{"n_layer": 12, "d_model": 224, "n_experts": 64, "experts_per_token": 2, "d_expert": 160, "d_shared_expert": 0, "activation": "clamped_swiglu", "moe_layers": [0, 1, 2, 3, 4, 5, 6, 7, 8, 9, 10, 11], "router_score": "softmax", "normalize_top_k": false, "routed_scale": 1.0, "balance_loss": 0.00395, "balance_bias": false, "router_z_loss": 0.001, "init_std_router": 0.0108, "lr_router": 0.000803, "n_head": 7, "n_kv_head": 1, "head_dim": 64, "vocab_size": 8192, "norm": "layernorm", "norm_place": "pre", "norm_eps": 1e-06, "positions": "rope", "rope_base": 10000.0, "rope_fraction": 1.0, "qk_norm": true, "attn_scale": 0.125, "tie_embeddings": false, "parallel_block": false, "init": "uniform", "init_std_qkv": 0.04, "init_std_o": 0.0, "init_std_up": 0.04, "init_std_down": 0.0, "optimizer": "adamw", "lr": 0.00147, "beta1": 0.95, "beta2": 0.98, "weight_decay": 0.092, "lr_head": 0.00837, "warmup_steps": 367, "schedule": "wsd", "decay_fraction": 1.0, "decay_shape": "linear", "final_lr_fraction": 0.0, "batch_tokens": 65536, "seq_len": 256, "doc_mask": true, "train_tokens": 672300000, "steps": 10259, "dataset": "wikipedia_en"}
Below are experts of layer 3 (counted from 0) of a mixture-of-experts language model. Rows are named router (the router's row for the expert), down (a neuron's output weights, with its number) and show model dimensions 56-111. Each number is 128 + 24 x the weight over its row's rms, rounded and kept within 0 to 255. Numbers have three digits each.
After each expert's rows: a language model's description of what the expert responds to; "comes before" lists some tokens at least twice as common just after its tokens as in all text. This comes from a sample of Wikipedia text that the model never trained on. Tokens count by the router's weight.

# expert 12
router:142148144146100154100157110163150158098099149148153150145108100104149105123106146150110146160106150146105157106151104143106098118144105110128146149109105109100147105096
down0:123120135143116103050133111124153115127159132151141168125094116071130148126145121132103163102081090121142124093149135102147111112167141114143122174143114172153157060116
down1:118160107115102133148112136141125144167129127143107144113118112128127133103151152112128074131169138146100118134109124171135109113095111145165110069152162086110154183144
down2:137128135147124142117136144168142123125127161175131145154098119092148168115104113129138136102106074133107087132134100081119163134153098126088140164165126144128121109117
down3:138115125130143111120110183107121140148106115111061134133145128121139090155134137104156149154128167135145120155124135134138127124090081134145134100126137112120153133134
down4:126103152166135113117164122108079135062169132118120134117129126126160142139110097163147157119091097113143098105126131097097133176154149103133162169160094164106100068117
down5:159135114136128178136123122138098147133120153164158117118076109083099157114140154146128115112152144134135120137180105139127146120122136132127126108109110112132148167150
down6:125149150170115135129133155161151132108161128098142171196135112128165125173126146144138162167107159123156132132143127121145099149102072075125105180106109184086116129122
down7:119113145128164106115155126165123184122165092119155134109095088150090105135142140171176120126142135141122117145098107150133115116128112122110111129126119158117139079102
down8:163121129166098180138158126165129136112100130126133147180141146173147134120099137133135121158135135122134122181139114083111131103117101110109124141128136146080088125110
down9:170132123138103126051160123159099143109130122151092163135142120124138116133157074101138138145099124114158098112156081085121108099127103121098111132152122128104165125102
down10:163133119145128134125131147163157115120120150120121162173114124117163161120122119114121149166109121108108144123128088116100156148139132141114087163131126093127115118080
down11:114141098128134110082105138131116088134101118091088167111125082125103121126165111118100107135149142124162150118149152150131112102128113140136090093128164146126156130129
down12:145140108148157151164159159076158107129089119135115125159113132147109133143119129116089102150145146120091119068122133101096170123100108108130106138127173107117148159093
down13:136133172118122161146110113121140136139150148175115129119126115131132136099112089141159143128149134122088105176137086110116147114151139145162179133151120131085149139153
down14:100129098081115147162123082113082131097130123125151113094143146140105080134166144146158105115210163168144156119146106148131112116154121121139164112105148130136130117141
down15:110111111097139145126145101144104151155154144153169102087130116124117113109160108145152087069165160144115116121119143129140119091139122124130130120124138126118149136119
down16:100152145086156135149105110125089117168131130119104091096146113159096106120131153122117128157137137139147121141137192163183117144150101128133092124085156136156136158123
down17:137113145104151095150133156161131132175119125090122142153098136133151143102101127145095126161129142123124149154138159154133113146110170145126103132124149136127092135155
down18:174120154130121077081135076126116152128129114134148119134125115110152108189183108133116119122162140169109116097115160144137110128160122124151116119138102111156124151125
down19:111148117109142132158132118131130134170126120122127102134137101143136115149123134089137118107147130153083145163091143170145136098126115133118114102137134124138137140164
down20:092137110106148109100150125091097120143139107141100138100136068150107107148187117127164086080178134132110176125125157144130119104131113115135117121129142136123145127156
down21:161105116136073109087124170143103129079165131133099132108145131140130095143103142182108100136100164106187111125142149100108096149111136106146153157139125117086147117127
down22:120135105110176107121119128107100128162130121127117080101098105136087107152188130136120099120145159134114155139119171168120122115136119132127112110091163103133136152152
down23:135141120136135153127162132147131158135099134144118127156116167088164141151165108113113158175132145117119140165083146119069176159143090101109128141127117143102129137120
down24:140109160109120137110145132143115133079130129140154129149128145097156141103140107118128155151089069106170106121179098092092142197132105123109165159124110165126112088118
What it handles: Line breaks closing list entries and name-initial pieces like Mc, M, Ober in sports tables, officeholder successions and biographies.
comes before: "-", "==", " by", "===", "In", "L"

# expert 44
router:143156165153108149113159091148148155128114156154143158160104098108154106148114118149110148162107155149100149096159102121109105104157099102130162153113102111086135108099
down0:133126126124137091129142130125117107103127108121156124122124120166085173161147117146149139115125113104108132172162167181075096149159139131137114096180121180134111144144
down1:137101120118110127169126177129133091194125115114093106099134142098182165113127163170116117148167108143111120083160151109154135114108094152103153109129136123105094154115
down2:098111112115099146144118120119119098146123094147140147090135113087199111093114169139113120150135145127089169080096078106151129139121095131136161165107127109089132136138
down3:096131130141105135160164116129141154160116136144152124106123140127141134129117155162102137138125081105128153091147049081099101152112141124109127096131090109076137128151
down4:148147105116162121150129132117145202145101116173066112102158150129131134175147054105153119106177162152127121148154112111105148158152116137186160159101163131155095111134
down5:155106128137141137136144087110127118131147147088140121140096140130091131103113139140146169115092109122137105129128172144114095108129142110090118110142127152112079138132
down6:113117110071138176153114124103150134162111115125118151099147129097165124115130151155140125118150130142103156040080142116113156130112116129119130143118114133081142129126
down7:119145141121127121156164101141144107154112104148136122102157112116191115133138156139144133104149124115130171084140103105140116124135093122143127130145086130123098146122
down8:153131132137134112099097131140121111117149158115073125090126143146088180150173098085144152104107120099162118174127135156143112110131162171129136124161128146143135143147
down9:147117163150127106086134131138122098125139154072150142147131136105109158157178115125114154097106120108150121125139150136145139124101124087120121150175145160189146092111
down10:146126130127111087084113150157124122107129162074110122143136156129073156154129113094094113138096116106172131169118116099115122175111172136098151133144121115144145120095
down11:146123120152111119102110152126170141134148171091133069124126132160100150176134129138124156145130120101179140160165163138137100090137130132141133079138128107173143129126
down12:118099126121105116159172101111108136134111125133180121114133108085177107124083134173124110152103130135080175095097112072123128142093084132079142128118104098101106145122
down13:120149137111078108097129087122148114159096091119130093164140131142138125136122117096069099119132148136135177121103116101094109149141128109175176147123171180149090147183
down14:140087083138141121106134115111115148136135140131077115116142126097128139127134101118148140137136125142147115117135113164160125090118119113129147116138145150141169120136
down15:155126161139122115079093181159160141148113147083122088163114149148097136164110132110103160127124097158143114116114161087116093141134155142131165126160135124176114118105
down16:120107131178115106102147121111111120116150128098149100102068188114092127125088145125116115151087135116111129158127081110133103145133094133101125123114100118097138134161
down17:113137124092128116152127112160130074137137098142137172125140099117147124119135141121112092122118115126152180105127082122139147119098095138144123152132106185108085111122
down18:153155127146136106138149141094135113129123086159104109098120127087137139126149131102117125138083131175166157131139091087139093120121128120099101119077057154144154171142
down19:177142113138149132159155148115150124120126142162095142106146106130169123118120094063146114115134164148107067119137120143092143107159138129146129129094149151132093124130
down20:098108101132105126167192088121134123113113128099191110170127126119104106133083134118106130113097135103128136133123116123100095170114131132119089119132120127136117127117
down21:128122114121135128134147097125134121147129111119113127082174097083176132116101128174136104125152127129145176102122132093145156125112116137135130115134136130083109118151
down22:132153132147148145123098137127149139129127112107130124130148073097139125142125093125121092090123187188135152101104139115092159106091130148093146182105141133117097145119
down23:121152131127106096101116172118162073125106120081053107089140152131107156134166170080097128151146111123131119143117143128123130149134150100173155084172127137140133123162
down24:126120132102135157143121122158123081115118111150167147098123149127124162109151143085157138114128118118142084131096109164112113152134117125123134154159101141108169124110
What it handles: The article the after prepositions, table cell pipes, degree signs and coordinates, CJK characters, and United before States.
comes before: " ", " States", "9", "6", "5", " +"

# expert 11
router:154156156150101143101159103152156160127103160146151155151106099106155109121114130149099149146098155154108147102154103111099098130149094102101151155114104108100155094114
down0:199129097113090121064127118129115105098099129154075130154116117145104166186117122124119135090125129115153163116103109157117164150125108150143146077104147133148123105137
down1:091154139097128127126106108106117170159090139128145126116121069111120100112126145124128164146151148151134165144173118098122121159162145143131141161114108124119107131114
down2:121141120108145164153096116104097168121086134160125136138112091116118130109131105139117158141103165162144133138125103081126141126165123126115111142085117091097120158096
down3:120137141160113123145116133136148097161142135105127110126153151142124121150147129134138126132149120118076099098132158137149154151104121090112128107131078159144135105162
down4:145121131123136137108148122123113143113098154176112147127139108108174075119122107151115118150117119154163145155101099099112117106148131165123120164107126085088131135099
down5:109109130177136183130131079095128163125138117123120135132156085129177131139124126131122154123140110138139128130080133056122114125127116136112094123119097115091186138103
down6:144108118178107139173147117143165129144167115107096150114161118115152184166123130164131091147126116108176152143117116128122080115142112163107094138155131132120142109118
down7:107181116119133137117112097163118149113079129099127109127126077172056161145125100124148127128111154143099107092172155133115166179075112082127145117129135167164118124143
down8:109120130151132073102120086148098130116082090085111114132116191165094123102103090124147170177093145102127124107136125142147151149130165140163162113133155112129153109119
down9:146102131101113131121147155120089121144126137155155130122093139114154132097127099147134093119109114097149158175117101149119084129128125145127105153128168121139125126086
down10:134087121152114126096111081158106148125137111141095133154084109121119132152100123177176106115101132198135111134123150125151176136101166133118137055142140136171122120156
down11:118105127093146123138108115158106131183151116161160135142132095072156128085123147136157096116151138094137142127171116145133085153131154147099102139153093148102087113093
down12:166122111136120107139137141128122152092127113145163144146054114140113091103113106139107129127123088125119128159171101132121098131120118123121114152111175168091103144103
down13:109101133159124114142144136101124169127135109145116150137124121110144132142134100145127117161111115151125082154070147092109131118104124132096106075100114121147138118134
down14:168133141100084159149141119106093146163109154165133103084150116087169158057133090143098129089151147154146127139109115201115162128131155172137130137117166084136132137117
down15:177092127140141131144171132111119135152159112113116189123148160101148115132113108176111116115139106115134134173086108126120101118147096169130132095107164120177160116112
down16:161074144135157078133171133129093134112153128150127120149115163141154064111101048133136128152113121113174110174110106088127129139131149144134154146112147144123125094120
down17:162164135091083163161118103103109179156120141159149103122116108088123111075141118144116137124138188156109136146138101159118108125177127129139159174104108119121115175148
down18:157138130107114131131097111104104160173126134147172166143124065101137113074103133100093159147140148158138138158123120137129098123151131111137125199095092090111124144123
down19:086126135156134124142149099095159164127131137121089102141198158151154139148099174158144120123139110143086108148084140141127129155114117156116138114137128139131149089161
down20:096095121140134077103144167151119165129129128153138133157131166148152095136125100130108093121121061149152100131114123096113127117141136128113117113117143118147128124129
down21:140119128141137122114077107135135137131127112095103135122128128166137133141139134116130092108118128132128129126125146135139142103144090065118121123121130184177144132099
down22:146141107158108110132099099118138150131130123080077106149153167150104140142148105127137110120088157157125131136158115151138136108135130147141141135131188123172130147155
down23:117130124100146087074160132146113154141122116159132108172072108106108138122127161134124110150124096119145162161113144140124118138142143123145124139111117132111138116110
down24:071148122110137132155124103129122123110127109119162151140101096076137134116124124111128158149108159122115143133142094070153122143111105122115115150120101092109138119105
What it handles: Spaces and pipes between numeric cells in results, election and squad tables, plus sports words like quarterback, season, League.
comes before: " ", "0", "1", " |\n", "2", "3"

# expert 28
router:131157153149103150100159111158152147146105158151149154148103094102152097099109132151100147148104144156104153108141101141101102157152109104124164155103099104109124103114
down0:117104138151099148115125131122139117148159104126115138143120126132158155131096133112139080118114117117149099140105094105156090125154126149153169121136102117118136159147
down1:093134132118108138142136141141117063156151102114130105124115162138167117140124118145121145145126089096121139105118127142134125140131139145139170131138100125097123125088
down2:155160152145139148087159077169135144141115160108168191157121124132166100146123115160144124136121140171089120145121090094096130141117144131106128126106105095124139126115
down3:154127138110158126136129123149186149073109154120157127113092090102095124132100102154140150151158119137101169110173080110150152132131125138127099125100133098136093148138
down4:090116140131092138170112117115122108152118140091107098165122115149152107107156116149083135123123093132100127091111133119145100103149105160151168136142095117123133163128
down5:116152098128165112161124142128139149091113131115170078096130149051136155151118131094113160152109085127116134033151136115123156143131154144079138114151111159132122114146
down6:144119149136138173104123105158166141088147099102154132116091106151113139126108131140149154155124137141182137071136065102133161142078122143091092130115091101113146139118
down7:141153108134110172156119135087139143152133150111085123155141107157135132113120126133128130138087120179175145126137150157137135121198113173126144115123136105103106182111
down8:129135163144141116117141127148165108110146127109154140139107145159103123096095131127159127164109106113158145132127146119158103143124124159196115110121090114104109122112
down9:107147150143099116114140144086134130085140124108109126133133056165150137166159149101087125106099143167130138116126102128131086122155164131145150119110118082154124150142
down10:131144115173114118145110133117094111127119126115128133126140135142139141081156117093101120106124070150172141162168154125085119142099178105133131154143103132145129147153
down11:176135135122149125116104153126154140108165167117133150157121100115106099097146107116175119137132145153118074126166136144131062131182111158131157157095138124133125141116
down12:121140121134130164104170119152151135143098118146104161154105095117122137121124098127110139170143113156141121166116111094134110144150069061119129159079131122129116121103
down13:139131144141129137103121106171161113121115087135111128154116135131086120080102130162127118180174119142130124150132120095171195165112143120120067112130136111140126117106
down14:154138155127140161081152102154118156094119158158169166148128131116161135113149121129129139119125120124120132126159106079080100161129126095116093140115116097127128099105
down15:131148134134132180124149113178143139113100184151166148125089132143133153153111135147100134159120148118126131121141088074114104140157109138117140155103101112084138097125
down16:125142089144137128095114113176124146122088189126141163143143153139121141134145099137160124102107149128127074176124090111105104135147160162086107087157146169110154102100
down17:134135152123105140102147121148127136113168141124116135151128113111130140135096106150149124149097091161134125168134088139155180150153126137140129122153123118133136121072
down18:147122130127123110133143143117152157138108127134169130153078088110089128121117103110141112137155103095120130088179148121069099128095095128097169152113113170137125113091
down19:155131141144129146100135119167129167114086170140138151160151158107137110096139152124164145138156125144119136133158082100088150140171122120081137156122123087126126112149
down20:155103143161094140132127102147103146076126140117106151178126116163134118145143112135146115122125144174134089089138120135143051133156118135124174152132139091110143153111
down21:158139142123139142140137068135167167103142136116143128129113124109074130117115089094104147161149144180137143100152060146122131129145143148103097122105158143123090124115
down22:157150120095110131174148173143124166140141127148112094123156114056157131139119131095147154085174162160120094108164163129109125114080127087132160129155144125143140135141
down23:123119121102157140183129125096113107118146149107133122123151122113115146150135090141134149130167118133117147112109141129128164108112123127116145122177105133136149124150
down24:112132106128151130103156118140150154115078161155107148116131126105114123129131120137128127152167134115074097112128112083133164139150130096121154115116121129114115102146
What it handles: Line breaks after headings and list items, and present-tense verbs such as plays, takes and find after a sports or story subject.
comes before: "-", "===", "The", "==", "|", " —"

# expert 15
router:115148161155108146111151108159153150104105157157156147155108106113152110119105131146100155158099163153104156097155104163104101104155100113141156150106110110111149108100
down0:127161119136142121096144115161102123141107087158156149148105136097104098143116148134179119134151124184149138102130128163131105138132145106135166132128089126089104119125
down1:117104129149166146104108158129160091120127129152126171162146155128180150129136109113118124122123096119140110097134155163090122126119129120124115085151164142153104115136
down2:134071077142128141136093106109105134049156129096150148128130135140099113136142079161154120117121130141142128169141133155099121122180131164120136124085149155103131137135
down3:126153086155119135170136100154137123118148142119142089128103162109125090117104099108121090124101135123146090125143125136091129118150131111159141131131112174131132186148
down4:133120100106122153130096121110109119110127110127131084122123119144118121106137196175174134135136123117154194121138134134136102125138190115161116112152081125081142140130
down5:094160106154116160123135134116137116145123118134125178117081151131154125119135100135156129109138105131118104127112082108102138111089091109123131134137123155132135114127
down6:123157088129133155145147102117105140135134117169141073107153155100099152059141176118125132128141116121171130136187090126109111115128166159105117153124143156082075185121
down7:101149139114115154126127108131102127136142125175113121122102106117109123091072144168151156140144116124120172108118074102140124135139139107183141138120122087107136121106
down8:104074096153153148124110131136121120099169127108126142097160129142148127146130063117133127111132139066148127139130085168110169108135177124163127112078154173132127118141
down9:129107147080142109132136183133125099139105130084138112126155118141146151164127104140130135137117130090168136118111117085130124149091119107149161169109111114108163105120
down10:138092144120100151124144163088106132139115147112133148112128106159152126128136055128133153111116109139122139144093088123124121136087123153171132118107146139158168103135
down11:133143135139126084140164149129150129121104121112089117128129143138121116128141087104096103126116148104140135145130131146166157133117097091149140110145168122189140133158
down12:119146123153090088150120141140144156115093117094113127163134107132115091139145087099129164113129147101145116142176128135132119152103118072165138110099194141180112145148
down13:127162121118139190192112100113110143140164154106150101113135144117071122097094153139155108146142130120116182145127115120153148127130142098149141117076117128111123155159
down14:129100109116151127156110142126124111090123106113060123099152115145125128094113128105115155170108133119124174140130149144132134131102164093177155119110117135180111103130
down15:111144115128142113160086104095143106107123141119117068122148123111123156108142171137099093116128137088179142154112137107091122134130139162137106121137132135091169149131
down16:123090134105163078098116149122141134111175117125110126101121126104179165124132079154095131181120125105112114126093104165138150141147075176119144109138113135136131153097
down17:157116105118135122105090099105108100095154135128135107122152151085091164154117154160121111133136135119114135133147134119100125101158159148108096133104176145141134134124
down18:097132107167122143162160138076121144116126159132118153102121133103130155157111084162155130086112156130148102146094137091180147151113111157107126083097134118121145134164
down19:131125134149106139146173157134127128161127122124122129112176136163130167109155071102109128085108121140127076130127134159101130142104114131122139095147153170206150141152
down20:095104160070112123120134168105145069105125149109117122139086121120129134116139149142096167105107139117112130152053086107156123133110154133195147105124112130180150100137
down21:126106126131126136157153149087121114127146134129067068142120135106129129126144123163137167130128083086113122147139070145145146148091165146163110146118178126154136138096
down22:089132168097137200103099116104122136166143124188139120102131109139092111144093145166125124138122084120104155147121070121116142123123129132148126111127108105110136144122
down23:118113118097133130117118121142145138132120085153139136147094119096118158130129184150116106142100113172154156072139177102143114137110130115122153172101107144120126144118
down24:089141147160176158136156144139176100137124139126121119098154129114123148121107108134109157085116135121112150114140128123137153100130143143143104137081123109143138095167
What it handles: Pipe separators in tables, especially election and filmography tables, plus participles and determiners like made, given, placed, first, from.
comes before: " ", "=", " Candidate", "Personal", " Votes", " Liberal"

# expert 34
router:127147164152111158105158113156156145146098164148155153153112097097147102140113143151108148151094145150101154102151101142114113126162108104151142155121106109102126105095
down0:167168123148121129132098185088122164160096141091170131137148127146112114159111120114118123147122074107136101126183130115156084133142165142169132150159114168112116146140
down1:131118182108097109163123101098169132166123105135127100160127105148095122156129120192133091169106133128107176150138087121151132134083147134108103127129147140106112132130
down2:126104126153135148192131101138114134115128149143133095157088127123122143151086094150153112124133086082122161091169123129114128136128193151114142114139104160141135139108
down3:137142120093143135125138148119122120094121108131164097134159134120116093167118134118172086157144130153131102125172181127087114107156159094126169119115124119149156121163
down4:140076155115144152142104084130135147126160135137108146114126117098174098104130117121075138113128151107153138136139097129116121139156153177136150109086157125105117129131
down5:132106139124092116060140128156173114115114124126128129155130164124137118061141123165088156107114159117141136125130110127139135128125117132141133153128096086136158105100
down6:171131107140121102078150126162107138131140073078148136141116150155140164140098139121123131121151131165111139149137195090132185114141134132116134098120125160146164144122
down7:120102120200131152131122140139183156124153155138088136144084157142139137109119133095095104162142105107134081139117104099132152133104099138090109152115103108089132122144
down8:115145152152154153163115117115136131127140121115112103133130184150156152118122125157086126117147098164068157109148142120125156136146173149141138117139138129114107146149
down9:127096107148144143125161121147124156123125116142140148119097113097140099108116114111077136084149189137108122142142144110102108140155144133126140139121116113139144117182
down10:077173082126138113054130193120126136127102078131143188142164131134147127160159152120155058059118104153156112117083123106089151088143121139125137111103107132097168142105
down11:133170162119098115154139125120147114135158155141129108115089133120161152116139130167124105151095083116121149161117096151145125135130113152126140098144109112076091149155
down12:115156133151129174144097155108180132155117129157132147129088107119133143112150130097098091138116099174116068154168100103107096132165098133101126152149124122069112141120
down13:101082153140128116151145112127109135113121117119118129135150144157097131123124138174145119101107149130137143093147101129097154101113137175107121068105128136155164134125
down14:123117094112121164101122160145100106115129096060128126133132158125149141120132139116105139091135156158139116086138138154114150117125166101161107157112134140180188124169
down15:144139140150125173177125182118120062147115153111110112096120104103161075125164109066096143100150152092122129135122131196096098157109114108141118173128112135153096139117
down16:107128145108099154158147106143138101103132106140145099125156121113106078121133114156142195118131134165126154126096150134140132135090137130109123135148137132142122151159
down17:124110138136086124127150122139156082120157170164123118139117100110123087102132135116118151092133152103147132146130114144141112148129074099119148162144092113115094106116
down18:170133142136100149118157144185142136111158161128154116118096107071160140092134185099120161094131160118127103147127104137135107139116138122134114148184076107143138125161
down19:119126116160169145078134152115124133101132106095136127159149159126173134119123128109123100102147128085129078121144109065094111123164110113108131135142116166141158143153
down20:141160127101107147132163110103135163156155135150136111167146129141088120138135079192111133175141104112081149120102129114135174144145137129129140134150124123092117123113
down21:160140162146125137201140089106183137162157157123147099124072097154107171159115098155113096155124098133097172149127092094167147140106136158116126117157089122090091135141
down22:112106114123125113061120147152137112108109096147096154111107103121138139101138168093149160096144150146150099158102130128102101104146118135128141162115088129130169124078
down23:122145136164135109065163114151044131140114116105162172168144137119123090159140095071116111128115090131146092138095119149127117112099157113127130143143108147139145124130
down24:136157121155140125171099117107115086105152134134166106127148156126138154117106124127127138122150149137083114130138143114095086119150115134112131133120148148100116131152
What it handles: Pipe separators and semicolons in tables, medal and census lists, plus verbs of beginning like began, founded and launched, and foreign-name endings.
comes before: " ", "==", "===", " —", "In", "The"

# expert 19
router:097150152149104161097149104154153165133101147160151150164109093093150102111107133150107145145101161144103151103161110139097107115150102099145154146107098100093116106105
down0:136108092113122108117111141133111140153096133130081110151165095137125135120154100138174132107109123137098134111112107156084117154152154132131148085118120104124051120141
down1:115137136150165118099135197131130104129143114136142119103138130128095109148092146126071078140146155111094132106138092116108119130159137139183105166121149103104184090123
down2:124193136166142117181114166110092143129089154126118099119133133091130053122134141129120120152093151164137130115123118129141122090129135117107126150073087159168152131119
down3:135138150155124106117078168094151113150151140107180119084128111091093104109119157113100146113118154116132149085158115134121127131150111168081098144093115108152139118123
down4:150102127137105180155114103159156156131139157097143149134119110111184113131130166140123121139099098136104149126123122108130159121132113139067110131141122098122131102114
down5:146124106133126156130136135139127098072186111073126134111127097158160153152128164138110134108145133103135104088160105106120146112108118158126162106134135124159121151154
down6:117142129103123140150108107121145138111149130128155113126118055112146165133142145132113100121110116100057126093163089131143150167150101097096085129141083128105112135087
down7:098107135138104138103187153123126081180090147121124120124123094154109132106119108099112112139137133102103170139134103109104120127128095149138115124118113108084142143113
down8:119116139131123094128153165151117127136093117149138126121124084125103142102140127138075110162115142126115125119180114099117126163160123084137137123094124126151137104151
down9:102071105077114159126102135153074129122110135115122122149110151133094146089152136181127172119151147134119118111145110143096125113153118164104125135107131133143123098158
down10:112144155169132128119137131121168121152182141114153121093113131114125118112090119105116134090139148077089109160159090103138105151121148129098118133150107085093166121106
down11:144111127088116122159101145159114184095115130132153177111150174101151145140153129158150122117093143143141072164134158154127107110147116114126141131123107131133107128178
down12:115133150128138101114152136158105137140151118130118113124096126130118146109112091134101083196171166079105118148134129091107096119157124109131156145114157147113144122132
down13:154139112130098162112117132144132099094125148147155117084121130088154144131161148120162178129108138138145134087154128075128101131107139144086118075127118094135084159133
down14:178089112040091146137133136147107105069124091150121127152146103155118173115154141127148174133118107109130094150144145140137123146167126144103208079126107143151109160100
down15:101156123139159140099144175131151110132113123130139141110118144119080120092139126074088082144154153089121131104149110114096111135130110143140091158111098105121171103099
down16:138113133144119114158142123134157119126141136150175132155118115103130108154116153106160145119153136145082128144099148111163113095106154082088106123151162064116140140115
down17:108129160156160100132109155144139160130140123130162143115127114110119135101115113115109088145140146083125141122164112102104107111164117108126138147106096133105156112132
down18:104124137158148128163098107156162146118133118142148157124143082074162099152118123141112118120112126119104128085138112101149108124098136104065097126149132123080145111088
down19:140121112091102119130120102129134150116110137120095165118133084170180123141176167113116147128103077140154135110127140123120153104123141130146179077128131115130138131146
down20:124123146162107167081165106131137147149187161138125152153092128129129120138111135102174107098151115171146101145103184122139117119148160113168147136155111123092135138117
down21:150082126144138110147152123124104140104172131131146142140153109096170150143124111154150149088113118143126109143120129146151130108182115129114137122159109154140100129116
down22:135115154080128179167156110132184112122127142125119137161129111139126112169176133124174126139112100098119110119111111125143146151095074106092117112156132116115114140077
down23:150139090163094164126152116143114166118095127143101100144147158122141117140157128102159070137158132162107103126112134125139094131090101120130152059115158132150134159128
down24:165128102117117103156087132142118154093126115137159123157122133129119107106142128134106145116123143074121133148131100152133186128146136118086099094154105123112099139105
What it handles: Table cell separators and row-ending pipes, the word stem confl(uence) in river descriptions, and connectives like of, which, is, American.
comes before: "|", " ", "-", " a", " MF", "|---|---|---|\n"

# expert 10
router:132157140150104161106159097154158149119098156140147147143102101109150103132108128147112141154107156144104150103160103142096103126156102094141141145111116108087131102098
down0:078128110138149119142200136116099156126131116120153133132130122126137049159121125111131123073123161182140131169119144090105132169110167105127123138081118114085140132112
down1:094105120106125143115203079123113132143105104131091106157177129124114180143097121156105156127109121152104167165120143136105150126097129160125128133135110143138059130121
down2:097174141160113138135123132179138108135147160117106125142114100139151130121152118040114107064145093120128153149123128136133085119131125094155120184109135103090141116117
down3:180100101110138172125135137111175124136141145126140121102117143107158151089188107139128134106105133128128133122103132174159097158145096140123151136096128159109113115120
down4:112129147158121107128139087131115131118119116149099104162183163101118134156119079125123162165101129177135117134161099129111134072119119182107145095145145134153109090106
down5:088145123099129126129134142172170136130120127125112098132093126128108114126130127139163097145145138164124140068128141124159129162114148118130122125141163131110156163127
down6:143111163135113080068070116144174086128146148113149146110127136108122173114144162129135143114129118104128101085125124117155069148156121119126128108149109125160189103105
down7:112192145105146139073168127108147113110127119160121096151098113083108132085120134155116136121128115118100137125112142176101107187146118111141119118119141127092106165160
down8:149080120088102131117136145133145109105125083110162144131129135105129135084133148142092119120110127106124123129150137097120124150084116103113116126155121141142122138112
down9:151139169116130123081122095154133139138107119161125151141150147084087165140172104160146155173125148130131104057117137160126142131135106130103161119137120142149170064097
down10:147131145145125088115109114127157117112147120133159138146136116102108152115139158111126133107156135128103074133158190104148111134114128095120144078156124120140152104147
down11:192158127134116151181099162125188115119168130125165126124126142143129118052140126136110127098113147126124112124156120139163123154112138141117122134124133124110181153161
down12:121106074117120158148133119078128164124132131161127137104134168121126133123088140138072137125101145163162141137100134093125146109147113179095155116143165127142122113127
down13:096126110125134170161149116122120135132097111130118133140170152146126073168141129182097157107151120161156171142097126124097123113101156145125098141130123142108073117127
down14:152134173136129107125081150152106097117190125120167135100105096135141169103164129112139138139167099090099136132110113132147087140123130087162123168140138094120165129121
down15:174170118179123130119101156148130141137158169097133107106115119158163117111139153114117140074138140137114120137169153131156113148192113083147120154105146124089152135130
down16:113166097141198117160112143108150150153118161141090100149097128155122094119066114138124095073147125118129156130146127128154155167162156121142114143131127116105121172155
down17:107123080181131126118147154156148134139155129125113128100110156111164141129125102124121130104117153122136128100127147130111103137169121095159153081082141147094119099085
down18:149091125092130084094146122108137152106115109124148158136149135111103136104050146157126143108100171159111117096152099116140123149115126173108158102132108139140124136136
down19:175105118126119095139104119110143128112111141131121135119142155159126130098094146141129121133119103078110107106140126168194142153125104107085140135151119144146144139150
down20:131054160161103098127139122143113121104174116121154136081155126128132156107124105090145076137156153105160130093162113080186124083152138132125177134158092141144172104118
down21:102114158165103133134092130155099112161139115153119137112146116138110113150165096124122166154120140145142120138148106083101100098138149161125134089094128124102154107143
down22:116166129136119116095139137160110083150134123116150112137059136136095095124136132112128105099139130096127147139173142114143133130182115113205124156105110143120132167151
down23:125128169167105148192137124173113139143143121141143145104123098141149120152106133088110139110125141128107140128117127123113105115125142125149124170093083088079107125152
down24:140136110110138116097090115113166117132077120134124131161131149099068147101145134200120123180138146105138110099136154124152176165090132151070116101150146123147117153100
What it handles: Time-span words such as years, decades and period, final digits of years and numbers (1950s), and infobox Coordinates and °E.
comes before: ",", " |", " to", "\n", ":", " by"